{"moe_layers": [0, 1, 2, 3, 4, 5, 6, 7, 8, 9, 10, 11], "router_score": "sigmoid", "lr_router": 0.00113, "norm_eps": 1e-05, "beta1": 0.95, "max_grad_norm": 2.0, "batch_tokens": 32768}
Below are experts of layer 7 (counted from 0) of a mixture-of-experts language model. Rows are named router (the router's row for the expert), gate (a neuron's input weights, with its number), up (a neuron's input weights, with its number) and show model dimensions 0-159. Each number is 500 + 25 x the weight over its row's rms, rounded and kept within 0 to 999. Numbers have three digits each.
After each expert's rows: "comes after" lists some tokens at least twice as common just before its tokens as in all text. This comes from a sample of Wikipedia text that the model never trained on. Tokens count by the router's weight.

# expert 13
router:475478468507473503523482513474478483496477482471483462505474506470545526521474490521443541496518494454511434507482477507521528472452450506522488472508519490505476538522540475525478522512479500499480485459504469501490507498491518465509501567536487433530471508478494524484551481494481495529483533512509489493486509470484483458514494532500467483481483496482473466518511478511501511504491499477522516509482510449517523511521490436501526538462482500531484499525486483529540493548475487
gate1:489505490545516537529509520500503503515542515511501484497475485472486515569531503521485499546516501454522499521511472469505472512457496465477525531570530508515500487499530488507461510490502504486515520529505469539514484523500499527545503486519476509520498506500483509485498507459527515523475506511521515514484472463484481489500504522499565513418495499489517463483457458488505523501508489517485452434524459498499440491512483501541494478500481458514489517502504539502560511516466496
up1:500491521487511473525502503533494522500534552523476486498476513476485525487546527486542521526515501526475497538472449500499459502505490500572489522497488539492509499476491506486530523509472487518513486486484500483519533533484502469485529512529470471485495486562529550526488497517497432559504532523505506517462483488529518527539504459516537515517462473563499510480485549461539535504470520489487492481514528530501481465505552500503479485489501505476505485477505540490497498474505489
gate2:479501485491520500475489512518496450470509514510521479507504508507498464494463496529481508535507478527471478467474490441530474515506485513538516481541525485525514535487528529483505486533521532478452509499551511521498540521470519461469484532512512517513544502502469505517506497518496488492500484460498511488531455525538492490473497516519496439504507506495454482563583507500516493472496487497538503515534454488525503532507465473495540461492507484477476513502534495457453472461499490
up2:524527524493492542523542436480531541534510471477492501512492509480498504544546535502455496476495486476522530500532511523490499501482493459458486497451505493472489469482492478503505494475476508539524467504483474491487488512490455560471512489491510502486515485484540512499446479548521542492500504537519480488503499508474499521514513472454520526497440520484584507447444494503514537520498498502517501516447505496535504472486494499512489504488520536495499495496482494540476522510478501
gate3:450495452502467479541499514499506493486522485512515535526488534459490492461458559514535508485490470492539504525483553517466527480538525488489512485508523495528465476502551485489491536517452505523507492532481466516499502486508504477542499511508518467529488517547493478478508480511530482472487515501488486513477477456520504471454537498495523505456509485493502526497533541466438499484527541533482545513519491515461488513531483525473524477485508495530530503493557503510503508501524456
up3:508528505511542531531467513482532511485504542495543466492517535512484517455480425560475532523478474503502520499522522531526484495526506535476457509482565529489464493471519504515534464509480501508469489518515548512485494503464493504473531504502510501492504484525559503506511516492509469518511480512484533566461498536490534488501508531478525557519493498475499545470479519525495481484510546526490462486510529521493477520488522507544508512480514508463500485516495550505498513500495525
gate4:534532478477485497532549512507465536533522492521529487538500492501500524516468458500527523504485549535516484522498464501460489481521510516515473483528536517497534505449511482511515513471505521508487485501478458508510473491495482536480563484458491486530440491472506531467559499465485498489460497519503509526510511515441478462501502500489495454495485481464520493536504553498468494507515522504521493496493454520515535468522533515470485545529487540485484496454489497480511513522463503
up4:539495494478447547513526514506514467554489468453458479510498475524508451485527484551467492535495515517521531481433512509457458508488482489468476511531492473491499517520491469539529521497546497538471526538478489500482502506507468510519510486481469498483475491502479505493500491486532454487503469492515512545521495513503511464468506537468514487518477464524526482511504487506507509500516530513527508477487528498530495477452523543548539503468500533543457507483511519473516523480507532
gate5:515480531502471487491542481565509496499468536544454479500499495486486523488500503505525520470489544527537459468502501467508490444501533475523503491489511509503489518505508483534486556502495520507478503495503501562504503534507503512552500502463502535513543545528478478452512483494493480499488547463485518520512499456526512537504478522522521489483506481491471496502540439517532520524508465497524479519476485514480460508475520471523498484470501489535485511446481475494492486508570521
up5:509544522526561488469517511519470491496514480473515505450495538476511476472493491531508488522453499521451554518492535531471494470531504533448517512503490476543541516470501473534520489508486515566522519504463472470484528483479495484461519491521444496494490476485491494548473486509529495458486465521541495500504520471521461481507482501493510531500496502501493552489492487475510514496498523500499506477487548490512489545435508500518466477534523485501492534512518524480483498472539494
gate6:544515515529489504541483512493472544501496487488535457507480496520502505580499493455526482475494509504485510500501525505517474504547528510495550498544542465456497487510498487500446488489497478477507490470511487555453501471474488480530497514504483543459484505467541502511493513465521505514489509523482520502520517475525498514497480549498525468496546510510522547482484511476485539517525465505489480479531469496528502497480491440491527503507453509522531541527501496470543530464487531
up6:499469498496516489524493513502529523499538508503500489457501520499511520507522445520479470493459520519512496514471497494487470508514441492519511427538476490477509497493511426509554524503489470484499495508481485499505498495484488496564523504481536513508509540490477483463531489497440473500525558481535458518500475498431471500500524530498524492498525484505496484531496465483509522498511583464539479505517495505487528480528477524522507503482463505486532507497482502487522453500511465
comes after: " the", "-", " a", " and", ".", " of"

# expert 4
router:474464480464450510483486523476483508469491490519499509488449532510561486514498501545500478492514504493539507563525523483518484521481486460490494472493487488557497476526464491542521541490527518480481491501521494485489500480516494499484476527459531450530459472507486469452504493522451501518497484480485531512504490524495488510489485568496473481466492473520501479487508503514527516498491458450500510509426481490507518481493484503468481501502490471483483517514510490502547455569484519
gate0:508510499459507470460492495460469503506497492546489474479504498578514505471499518538515482525468495497475494508523515528501460530567526521480491514491478491535521463507495485495511519486492480511458456468488458504514471517474482479492464480511562498484495486476496522450486487482523505507493488518521486509503492502501503501482465519495489527434478512523524488542525515494483505506490472474522536461498488473470490533517493520505523493517480514472451453497533587555519511503497518
up0:529461526490499516535503463529505480471486479491567447513509542468508473501562480494461529508488523522505504485534484520515491490489479468499476487507446530524517524499504500488493488559485516512499548475501458472481502526504521476524503496502507507496449541518522496526515513533498526481524482450539541487486511505492497504502552489536492517505539473478482487452453485440514469509534489504494511465524477477517468476528532504488505546476489481470473522484493501494531528516475495
gate1:447495507522514484527528532519511464484533508475514510474494474518535500561471461488492511511463485503509485528464487517501512508518486498540515529493548502474470534500497486538528469468510512489530525497475492514507493535473483475500497498459529539515517517510518478488509525463488499491494537518527522532483508581502493541474490492514462451471460486507532526500458511521489514519494499492510468496491500510497531528488573497517517524455502521488492522488559508537486497464489435
up1:495515488536481494501503527544509509454492464492506466526543506501456466509452502480540503493477513471471472494525477513479512477512488517481478505450450476452534496538491532507497505520512500473515508524488510493506469483517504533479473558482500471515522497468487443483519533503502492508518530508485495536540533469498502467510477494477504452493526510557479491474535517524505470474498526523501547481554487459487491539455496464455492456494519496517491500520494467487474543491489526
gate2:538484476513487495525549484507491527485513522520504527525504466470489474517489528463514519467522567493516529538511539514478498537491521494506471517521499499515487510513514536484460566483504530498488433486492520507541497538487533549474455498465517481494472529526487493489486505514498495523493462494467461474540499522483447469532495494506517527491531492511503509560497494531496478538513501509456519484481468507542566513472463507522500509512473533500485505531496498470472527485499507
up2:514516467497508513527483522514515469534452520520479485484512486469483504478535526535467521478473468479517524506486481534477513503495504472521520489502440538524507509477489484501524516495447511508487536476506527505500484549561538490476507522548520500550510531526488497517510508525487485506458481527446532522477490493487463506491484518501528494479494541527498511519463519527458511497476446514479531524491498470507527553475511495562505518500514522502575529502511531473513455509504507
gate3:484459470514456548487502505490547547509510507471510486546485520546472513495477541481492461482541527511517497517492495512492513502475443469497508507478443504506523520449512482506499496499507511505475492492503492506498524517487514475499505493512490496531480473476486483495504498512477479453505453471490478501470522458526522498489490508489526462470510471510502487567531454508536531484464497513438520465493499515471498529515528480479498499508486502472486534488483561452454497470458556
up3:508496508493499513486485502480526530453534553520475472496484496523519423493527512491534504492537456467475517541465490496499529488502490503512537530504475503509558500505477492486499492470466463519463510487530535492486490487475529501448505513531529542520540486494494497513437542524501480520501468482513479484483492506495510465491539513498484533506527534513489449533484533467484540490518516502465546482520500480497508526515494483496505468441513523489487456477476523516476447483497475
gate4:535484493460481472496486477494450485471534509517485532526495457519462493545493511481474550473505546472520507454487515484504485526546488492502477484529464532530542487496512526516553465500491494549503515503539495480511490510456458514451481497477505496528454467498478542497494462481490496517507460490498461505513491541466510482474507514493521549467476510517491480482510481520478465476506528523519503497480491489488501501465491497481554466534502500473457487484540530549501487467507528
up4:509493504458534464534460499509512509500446464483507485508512520497450537487495457532471542514515508463489467457501525489540459518523534511450521445497492531480537549507528511493511519555512495538498495490514515488500484509479536498509511480524518489545488475497526506518493519472524508489510539480481558454474490543519504497509484495517505551466462511496461477488504511487498507506519546460514478483468535547508490533499516447516499484476495519508527522504502488467486513459493503
gate5:513486522537470488527499524482557521501518484523490516539531525459521441478544495481559475501490543544463508484492476474467498501516555490512485474534530452478510502491476476527516512517529502526527489490513523497490505458500476513494509518470486480509478523497518520490489507521482479526541470503514473508487482544493493484483507542472474475476500451514497495482524521511464550514505517496507494510427499484485534473483502488476528469521483454506501504502509538504557503496492433
up5:529490448506505496460501452563490494486502475501515519512466514492468473563490494498539490520541508510474479494490498510554469477509479517509476495511526473542513506470463545493492475493547459540491543494497474528552529528489479508538536486464435458464526460477494481455477469504513519499485479489518493471512525497499476525457488442525503544483496517496488487503538483478481525507468518478498526480498501505504502510495501546506500514485516506516525500479482505480482486538476521
comes after: " of", " in", ".", " as", " with", " is"

# expert 2
router:519489467487462520503506498502498532476532496509496480559517477476518510559528483476444515466460493494493498492498529526525484465486507476509535497512518480511448470476501480525533551486464513499457458491492483545525514519481471515475460515477497503550493504498482516544549522536534508498532519461469510531538524479509515478517509535501494491513469468507495480481479497471528534541513498465484459515521490505491484477495465497504538481512469502559479464464525523519507512508479538
gate0:516516490447454491480466493510478494500526521494482514469469456478522488473488494533481545531515519489510492532513469524462489489501481474480558531502488505478453485490499500486524502502529460522543522522507512548488497517517501492482527509496493503498449494499517493513519514496540480461507448521515485537501507504535507482436538498499483455506500475494505492503540460510482461534506501539517469502456464473501484467469506532534523555526451505531489534502452502532480488520542509
up0:472562518467515467515520499494440552507490480476545500494501526514501469469446456526503497518508559482514479483490529545477489535476525505484475522473494497490544539484475529500500479498502522547500534498468494506490511497501474533521526464494494522543522497481497465504510506499498503520450502510531533504533524502504527511484485493498513463507489486535478522499494529486485487530486479541520513503524517532521554508486492507505520545509526582539469510529549530471518505486490505
gate1:529484478472491472498494492487494508521498448453519492492483523484493545484512459502542472505509488471465504438513527491466491480491552505506485475485500520472523501472476454493466517502465511511502534500520519523500497467519528526537525539501461490505440490492489488467504505484462461495514450499513504469522481499504517582445521493501514487477510535462490471481521535487525524480513491537512508522513508493492520498483525509512508489444516469523477493506529565447475504489491472
up1:509486472492539482525470467497510550479463518516489472479555480499513493497521509484481503495530507500544528520474536478508491505491457530473531505482480488516470543484504508491564537467495482507518511501505496491484544497514535483478499505507537474536539549491543522497496475506523495476549459480482522534482479513525489483495536483476555501482499560469493500535484518474450493492438511490508500532495465508491503508548491501551528487494489519488533487487451532458513513492515518
gate2:445539498440494540498473525481491489472506489539537496497507526511503491496481513457514493498543475485524525488494543489493437503496488527527459518531481507501506498495531517499502483484508472448499492499509478459494532482487500498519535506576457513498503498517470465462512497483504484502541499504458496522447489448528492482529480525485507496441507546501470484526498513517507465510570467493513467468453493506519495483476502529490500510471497482519486522487493507512521494472546538
up2:522477506464500461472510515457496484521514553506524475433458485498544502476488527493471471448484509512482521532526512539529527473504474471486554499496485482468466522489515526524502467491508480488479502497545507537537477503454527457509481515497514491485498487476482479534526526505504474499513471466521461528479441514487496512489527461490480509481531487460487502456500497489445540513491514494491505507485537547509525515486480568490506483468508496501504516497481514551485469510506490
gate3:475484530474519455524492467472523478553562502501499509499491534480472486506503473449502530537502489523529479469482489517481515500475487495494548516511516484484503531514467503473503558511497534553489479479496512483502450513519503495481476504514561512491515474478526540528497480490482491511497534505484525528524489536464513525519483513513522489534511485512495497500468478503521491504545495513549478539504471431433525513453479475509488493479473502554503515482476500503496471470547487
up3:476498473543476509504507521533456561455473503468491547488514508506512466481488493495493483503548503506477480494534521502500527528537475507548466494503471472515523462445489495477492492508533516425494488504499538529499518514527474507493501505522504460499462528507492549506540488528495518524520489534509462486449543469506493491469511520494506521491487505481495493516522485464457501475507527505475507468462518474539541494486502478508476436538501492488480506496478502497465516530523557
gate4:474472487515499520467494480483510457487469448472531456559494521510464505491520502482494470462509499548532521497513469546531502497529467476524490530510493468525488477508541488520525511526565511458505507452468523511484489512504438487479558460525499523518512512475475554499492504511521515527487527475511523506460510531517542474511534471488467491508510520477497509493549504507528516477488497469505498528511490495496516512513428494464486498492488505539507478498492490481510484468542517
up4:524494522476497497473481477473484472486471462481484471537498483487498500489498502465500512513449517516502490455558523589521536476512474545473536499509535477516479513546530460509476499492519543541475476491488508475475544504510471482519502491496540503506526549480523518497497500512495539496504516476521527521524506483509483505514477523464468532510512531476511466486518540516497526482519497502549508498549482463520508466503540479483513535537544474510538521498535486526508499460493521
gate5:530484504460467516509574480512481515525513487507440501526477532502519495485523480479502490474539547515455511483497509527558493512517503524530477517499535505496505447481519504478478500477522497498524548482507502495486509460443491493454446561532466523480502500447523499465523517498480502537548487492472514491542468496534498509484516488493483519522520486548495483528509496505492494467491496530484468472527521530488463495505524513513555499502532484515476525520527495528519502502462498
up5:485460556509479492516483531542493499517519527513495462503512526489493530489468539455476455480490504472536495512503506537494478502500510507483541519550478508475501536494504519528508480519480462496528520506534485534456492495527537473552544521459480511502501510531481485486525558480486500464475480477533527527493501521476471507500498467482524546477473498475522500517490495548495477528518537466487506511471480542492519478530518523481441514484449525503525489454481488486500459516526512
comes after: " ", "1", "2", "0", "9", "3"

# expert 23
router:490476494479510479505512480480514532452520509532475490473483503512511514482500505494504468529503492544508530465515500515492413496523496514539519522504509475518511471500493513523469525489446507503517491525527522504546528538529491476464472548485448527517486521478449487501536478519461537510497499508463478501515487515424472488501487500498503515489448462482546503465489502503491426537490499463440486525498517512479503512522505458500496488496493499503467478485491496554517500491509484
gate0:507490519494495481457535477525520522488490510526474480537481518484503497535457507467486544534477470483514511443523471494507509525492503471529450433509484486496513498519536493512499459481491511482558462537508423481486476487459529463505507493485509493472491509450472491524517507509473519490488516534500491486487482478510501522545483478495472503444521551523468537521507502495491547500486479519502499491541538505487523547480504513481497446469468511462509536516508486482480509502484490
up0:526507489452488469514525549491504537513463574486488467549514501514508496481495501526487489522507498523520523465515525541476484497518497460511522538488473501513543523507443499526510502543482444465501510511480509485509483479479493515504504471483494437508478527543476507518459495496491514477543520499534493507514519507478506514537500522519516502523478481475537507525469446491505479506520511503541494478472516502421482563474521493478509523516465494504519539510480507523483509476460519
gate1:490526499495515524500507465496476474471496517499479520516502538498478502468500508488521529516521496474498552540486522511479481546530512560515493521529491555539494492504497534488492452496523508477480540475525414518486493486483469489491496526481516473506486502513555475549553456485529504527558480503500472534485519522486459499516506467451472470487481483485476497499503497457482508513492523487493453516451498498530517501486534534478470495548500508478483493466501513500486490514542519
up1:423467487478474517502495470492484488508474460489488498479483487526471521484528524479499532571483531495489523545483527526516484528489523507478509500457530493491500480503479471498480493472523523497474509538513497461517476510477429518473501518485507510566476531480543524494474482534519510489495503529538482528507479466525527495483538485516476453538503514493520519498523453472485475466457524502511480497507516517513555471468512475474505459486476551493506495507469496523510498466501494
gate2:517506500508512461505565527506499481456490495487519536492494499522538505499505501519520492480522477489549474498484502501468497485477506507499562494498465551549468474468511462485497473505494465483464520442483472497501471486478512496530507489509517523534508493496544539509495499472490509512495479490465440499495530545441487514478526503518548512483525531473518523480434444464514472518526506472501495495521519469498474537469524490504466503500502532532491535510486495496501513478545538
up2:488483454501513500460532466511508471500541518477512471509479535506489530505539469506516485491531468489458473499511472521474519510499490489483491476494462515474505479468501531499523500487448476535463501531467500527520538447514519488494504565499505514467473462472462480492486494497514499534468476500431486491467462446504491518468544491497475470482495477492490480477482544477501450479508510513535525491494446499507507501529478540488528475497451493519505465528512487526480514471530524
gate3:509509510488502504489435488489511474499499503514479507490540502497538507490452507499526540498477496479481531502484535513520490445491525522542544467473505464493487472477464501501497540505514516477497484499516479512455460483528434513511472492497523481537486502523504461518478483467454463489488487526464516492527474471467483448486506430494500528521482484492516487485503512516523505516531521499518484451539473519514498472482476516518569494527533478489439533510531490505487485474497539
up3:531527475469486497495479460505516516522516488466511492480538440492474570539489520521488469537489523494539497503475499512468487504471507465514557563488481520516471515492529504516499500497516505511525466490515478552486515561505509474510501481538503465491518464463500510499520528509527522495468490560473513500487516467480510514477494549513517516508480446508497487444555513523521514506490500504469496528481478514482492487489491502482471479500496544512467528509506471521478467535492555
gate4:470450506488490484483505481484559536502500516517517516480474521477500494496502517534538430532461479486533497465501460490471450511539489486505511515510504538531545517502529510547544486498543506506475498482499530456475501483516501501485534511475504490464489501478494527519532458505506466523559466561470487501490517439458485506508498493496493496509499450528527538493539506464469484493526521500469474521488503490493510478487487494468545510499474495485497521526476489499535506550496506
up4:546474542468518514504482543488513514484481453523480504527508529517488500503495519499508503520518470473496481509502480485493467517493493508523462517536514511502513481501514511462503520438490546473522568454528501514506505535515482505535453478546491516483477510527555516508500528517506474489525489506495518542507512501473490464479470472551521533484523485524467440497502503522515477512495515531504544528494499494489514537516533491468499528516489520414468498528511505495461481476510450
gate5:487506504468508486483489515479507543469524481525486507467447486498534508528532486466486515527467509529514505514527456514511482541464482523502513515516480495508503497500503549512480494515514513464428521498519480518512534513496531532476480526507487519472507509536518507479522481507513516516474533521492521479471479545482492525514488525508496497528501454466507511472483468526477531513455517489491494526570485533507512497478515480498491510448483514477502520443604533538475476510510503
up5:534491493455509526529516530484548509496494524454516506552487493533496522512486507524507539526451500512517495480501491508562451513521498517547513501508509512497480498518483451432507496477470513522470487509516529500460525481494501467507461505507495503491482566540484463521552497504494501522508498487504518516518487505474451521479509513496537499535519452522533482491494501478514496486496528479524467507484539525471494487530552470465493553477505491442519505470500512504550475499496517
comes after: " A", " S", " E", " H", " M", " L"

# expert 26
router:465495495484528516507524495493541524500497502498460504513493468474513460469489520514499460469506477501501494511462512509509487483492489521467440488482515500509507517484496492539516500505519504502467481539542494516464507510516536497486470505508487501495489470510482527517591475501487516524522477463462500561522528464489525477549524519522524487513463488474504489481490478461473500562516484461476428526508518490550486521513486518499502492539511473517502523517522465436515465532475474
gate0:523484471494512504524488468506497559524510503458509525531513495494465482495505497510476508502514516505511491504443518510428532492518447456482547447520481513480529511500489504506470510515466526466447508503557514486488469549505465485499463478520464540502523477464492502497519460495490511473462478497454493499506466513516475441489516531543471527494528443516528482523493518512509487480520479479529527515512504473482496478503505512523457524503488482487487511500474529465521480528480472
up0:534517511471520483488499494526483478520499529548542477496465485512547449513527451506502551499492507487528534533519521485463465495544499527548502475507491508532528511462532517537508475459467518488510473543517524507482497505505511462508513490512481511491504522484527535528513455537486537511540500499490474493532485513508512466520516443501511453486537522488488479522510491479505493472515508477507492480531490469488503454488476463536501555524502523505468548531492483470497486479557504
gate1:510509480495472497488467509472515530510535515494497539482529501507528513537520516506489537506512528483482497472483526481476526513487466531505508522505502507544517487500517498504501476494524455523515502509495474468499493516484468479529477524472500572513519466520523418490526505537522542541493487507520501511446463527499555513507520454520520508447512471468518528517509502491523512495502522469504492465478487473473488489496544458448489555514530530526529530515513461496523513548470514
up1:511509490503452520513502535466502493542528479508553435503512478531515493477513464508465528544467468507535475525502496443501470495484498465518519496518547496501522462506475476506528530484497464490484521486534484497524480539492490523549510502478453508492534528534501464476516512479522474477465483472505512507514491504532506513534481494525508547478516486477497520478483526497456513534500484529547471535535471466494515529524556494523510485502507494492535492477488526475447468490459500
gate2:528465528520521489519543480470486519449497468483511512497492520506501498466481487466503517485531476433502504522481497509479509487479489481493502482534506533518519510508513479540483467475556523517488506499485532569500492576475490499477524468494516469523455515488515509475496523499499496491484497493455521486536552487529522481494557465565497498545448476507547480515532527518453465476508522487478469474532494493512494500501476489503472465523513508492496503497533488519478500503462502
up2:476537500531470496459491476487489480475468475497521495480530527485487488481514551498493493476523466480501458478500517521464454486500530461518483501512484492493501484493476490498482506468490501498507517501518484503572532491547513496506536484504435514508490475484478429488518507476476462522533476506482494498511533516518498529508501504519508498464502533485508481506510497448551573474509472484500462493511488515499453463527485502466464544533486526525510494482458490469495440469529514
gate3:521512494497506530489503517454519503488519493457486492475485533472467528529518504556503497477491500484535504518453533484526480522464513456480477465482511452526506525500490513514522461447521529486507492470433491523502519482512491520491527480512495515494514476456466472531497521492508510501478523478492498529477512547449552473548502505524490523517488505486505440502504470520483497528507479443489493521453480488502470493484514520510530434519475488526515546509466530509498456482486491
up3:478482545480499519466489504449540485523491502437492517491469535458498508497477494521526474495504517446526498515446517486491504541493524509527439496467478493489507495517510462511502492475492518482481479474469501537524498517507494487488546488513453531455523508507500474531492516516493497464458487508485519527457495475502465523519454550509522504520495478509498516472515513514491511496511515472498497496507490540538476473467494496447541494500470498501580548516512538525489464483514462
gate4:468493464518483497494496472476522488503529469496513513501516451495472503514534481459537483490565476500505509504469497525506518510525550520494473494499486463549515479534486511495461456480530483509573510531488460465523526490489498525510506519470512549525479450534483520514514507497489525491484474467533479546552502465487511498524485495500482463493495545507455539490512496488458500458461499490532520488468510501484505493498475494490478465529459527504544523514534505480500467487538517
up4:487483455502493466539525497534497527482491525520510493480483535497548551500530462531509449519518523518446488482519529523459542527502528502500493506478536476446485460523503500472519542501480565487489558474521516515472495508496498494517533477507495487482497494504559492498499496541479484463533506500498496491496497509451519482492514515527520497507525455519542455518496461486519505474497525505502503561490469483479477498446495512479522528479530535549495483513478471498500508509519488
gate5:525494510462558465501503481462478495486482450496486528543552487488493423455474523530485461527482448494558495457434512524492483487496510496495496496468510495519538466481529467492489483496497439458450489522528525512492507503504457471487504494502464514485530505487512474515502491521502516542535476479454516484492479524482538513501503507506490505485496512481529519518495528481518540507506474509504492499480505546508516483478517503479504540504531504509475498511523540487473476535460484
up5:487491538499516536511513479465498546506527467545521498485479527446476495506463499468472491491514499509510513489521505505478471511479542509486518485533530496492516517487565533496537523499540543524510521463514489520497470478448510497520519479487507465449498461517520480449521464470502534475503501487510455491523511509440500520480457549496494505520494530514475522503507490537490482478550525438478490516500485503512505489491485516514500466546487535483458464494527537491479528517513523
comes after: " ", "1", "0", "9", "–", " ("

# expert 15
router:538506518454464480487511514491508528489541465531520487514502510493501523514547490527470516490465486528465525510519536527519474481503477504516530475510475474522486525490516480502508493488413457506535481508482467494467491494471438497471495519518530492470470492498480492522527508520491527492463456521477494491511523496466542500503491499506442445454485498509486485493479495504490488517484504453513493525509517467583489543472493498498489506499466527482445528525480476497512539494470491
gate0:517508472525496527518492507514543500480507519496550532508450525527482551518490530480497516544473489531485517526509522540491493510479486553505476506494458516502518473528503465494472532473535528487486514510504492465475555484506519478485478547499523539458512480522532523484540446553469467510511543507516521508440526527495470485480506487524497500482481487486501471478518524476503462483498489526546477491473501506487470512451485526542548516496468503509517493485485484519497481456466507
up0:489528475469497523527515521568539520518472491471500477464496501510505508488535477547495515467430509527531528505502511549512515483514524510542542512506454469515526517509509502489496523550468481461489486498536553430522498443480491509541506516490507540552501477496489540475543492517474528505493522513503504502497476508474495494521536477521549529483485542507520531495470499536483492494484481518491498527492498477501514521504551517489504521471516528508511506475512469504480518517468481
gate1:511542501549490470496480472491533481502470498534517492592472562523476530496501495544489487502493481462465491450494503505477509541506539490513502448509509500486487502508552478493525491544487497506476493499474499536509533494510492465503486457524490491527487497455467493542507486508481494552542453521511520486495484477495524542537507499479506492446497494475554469489499485503483510463530564498521533516520472500520500490477477508485486522494509539511490496510486506500503498477452482
up1:503543488526494504491515513496505494476509503523495492497506516537495486511500487542476470478537511518496520441516490523485479526474510528508450471519507491479473446482509465533529511469481480561516536503499492505532454530470520461540552547466456494487510470519489513508516498541514448495495510484514529508483503493467518514526506492439506496497496446467539508493467511506462514482504489514550475501511493530515468530501468514483474558502554487542494513483471493511502510485547496
gate2:539518523459520516497469523478478541455547484533498512491536488495477495494484487511514520489535515506525525488493485485510502450463506489540527537517505512492493478523515530498520484482529480477513464517491483498448505542531460458501499480554458489468487448531536472545549491533501522521435462507518479509493530492503505455487472472497501484549530465498517528487528519490539489539515516451513505495503540508496471494479491477522511478515524497468527473521519523484504510529522503
up2:492521527493517516457476491479468500522459530484505544502501456487504534513499534515521479431494483473491489498495511503547480505489519482493462486490494495500505468448500539538513513482479506493548492483526478546480502461509535521527544506442487498527538516500493505477541518523535465501522526532471476524517514528493514510550506523533503529484507463516488497551500475510462468539499485487472503500507539496538487460502551492467511513440502510484545537500493522522469515489493498
gate3:482509517520539509477468501494506513534505506547534535517511532499514526470508563457491539500487465515477521489463451487505534446531529488496511505495527492518490457522515555532505512512474502531546488505498439501481524480524486506496498505461525550506472517496535504551495518530514553527507516495495480491476464482500514481523514505479524494498536502509500489523522484477484498508499516483453475522535514473513466505562469479440500491487507511475496465499485448491462482527524509
up3:533496500450439474511428476511487517450554519503500499500496509499498474495495556539510548473488450483534482513508510511512520514469490496525512523447507531486542489509506477488518501510521579489504476511482526487480474472460476507492486508500530486508483523495467493498529513504484503519494465516482507539456472452485467507513487528489494489516491523454519490486496519542478530515470532479518492479478460531495533493472473504493473504509480530494505447509450509506539481472506498
gate4:493493499481465515548484482480477478517505496503505531509467484495472466456480499476505500512544476517493585518512449519528529492494541488542530499540477528523499505520505468467493521483479486472493505504498468512484477559489476492502480498492459509465482483507508485518511478480505530505517523540490501498561496504505509499541488509532507531440533491549485497562539515479469517472506515492532507535499510502515508504508488476481493465497468526502510482495461497437477523510504429
up4:499506522490491511506524499499510528461485522471466506507499471520469503531483530504454513472434522523510536506489529517509466501519478481465477479492515495492488475515508481502541486519487521537469465512492441534502511510508497483533476470490500476484477499508525503459495525495510496509514520535462521529511510488492517508552479527524479428491509512595522524523457497520480460510496492472463529461461545495531492481515471525521459500515507549538527510514498543499509501496516475
gate5:508501476476535491471483528536470524486503495524504528517516507503494520515558438522517501533478520492480484488508524511495470478477511522527510450497537503518525462533501534456458498493479495468484499476544547489463520502492494509472544528545485463525514498451480483482500508493492496492483468526504519514524549470523517482523521505472524530487519526460498456526478480473480507505507549515508515534530428504456543530530491532547484483539505512475482495494522480525499500485490490
up5:533507549435519475511462469514481515525511490494458474503513491509547520549508482485471499481454492478478507504492505518482428499526478495489526505502475543485536473495500498496490447561500485476474500503502461469490512491502493484510517517476499486471527479506501527443535474507514515468518543522544517505471538502487510443497484508522483506488481514481537477495552485464492472513466501529555526512498545497519465524510465505479503502481519497488523512479471478465485501508456529
comes after: ",", ".", " that", " The", " the", " where"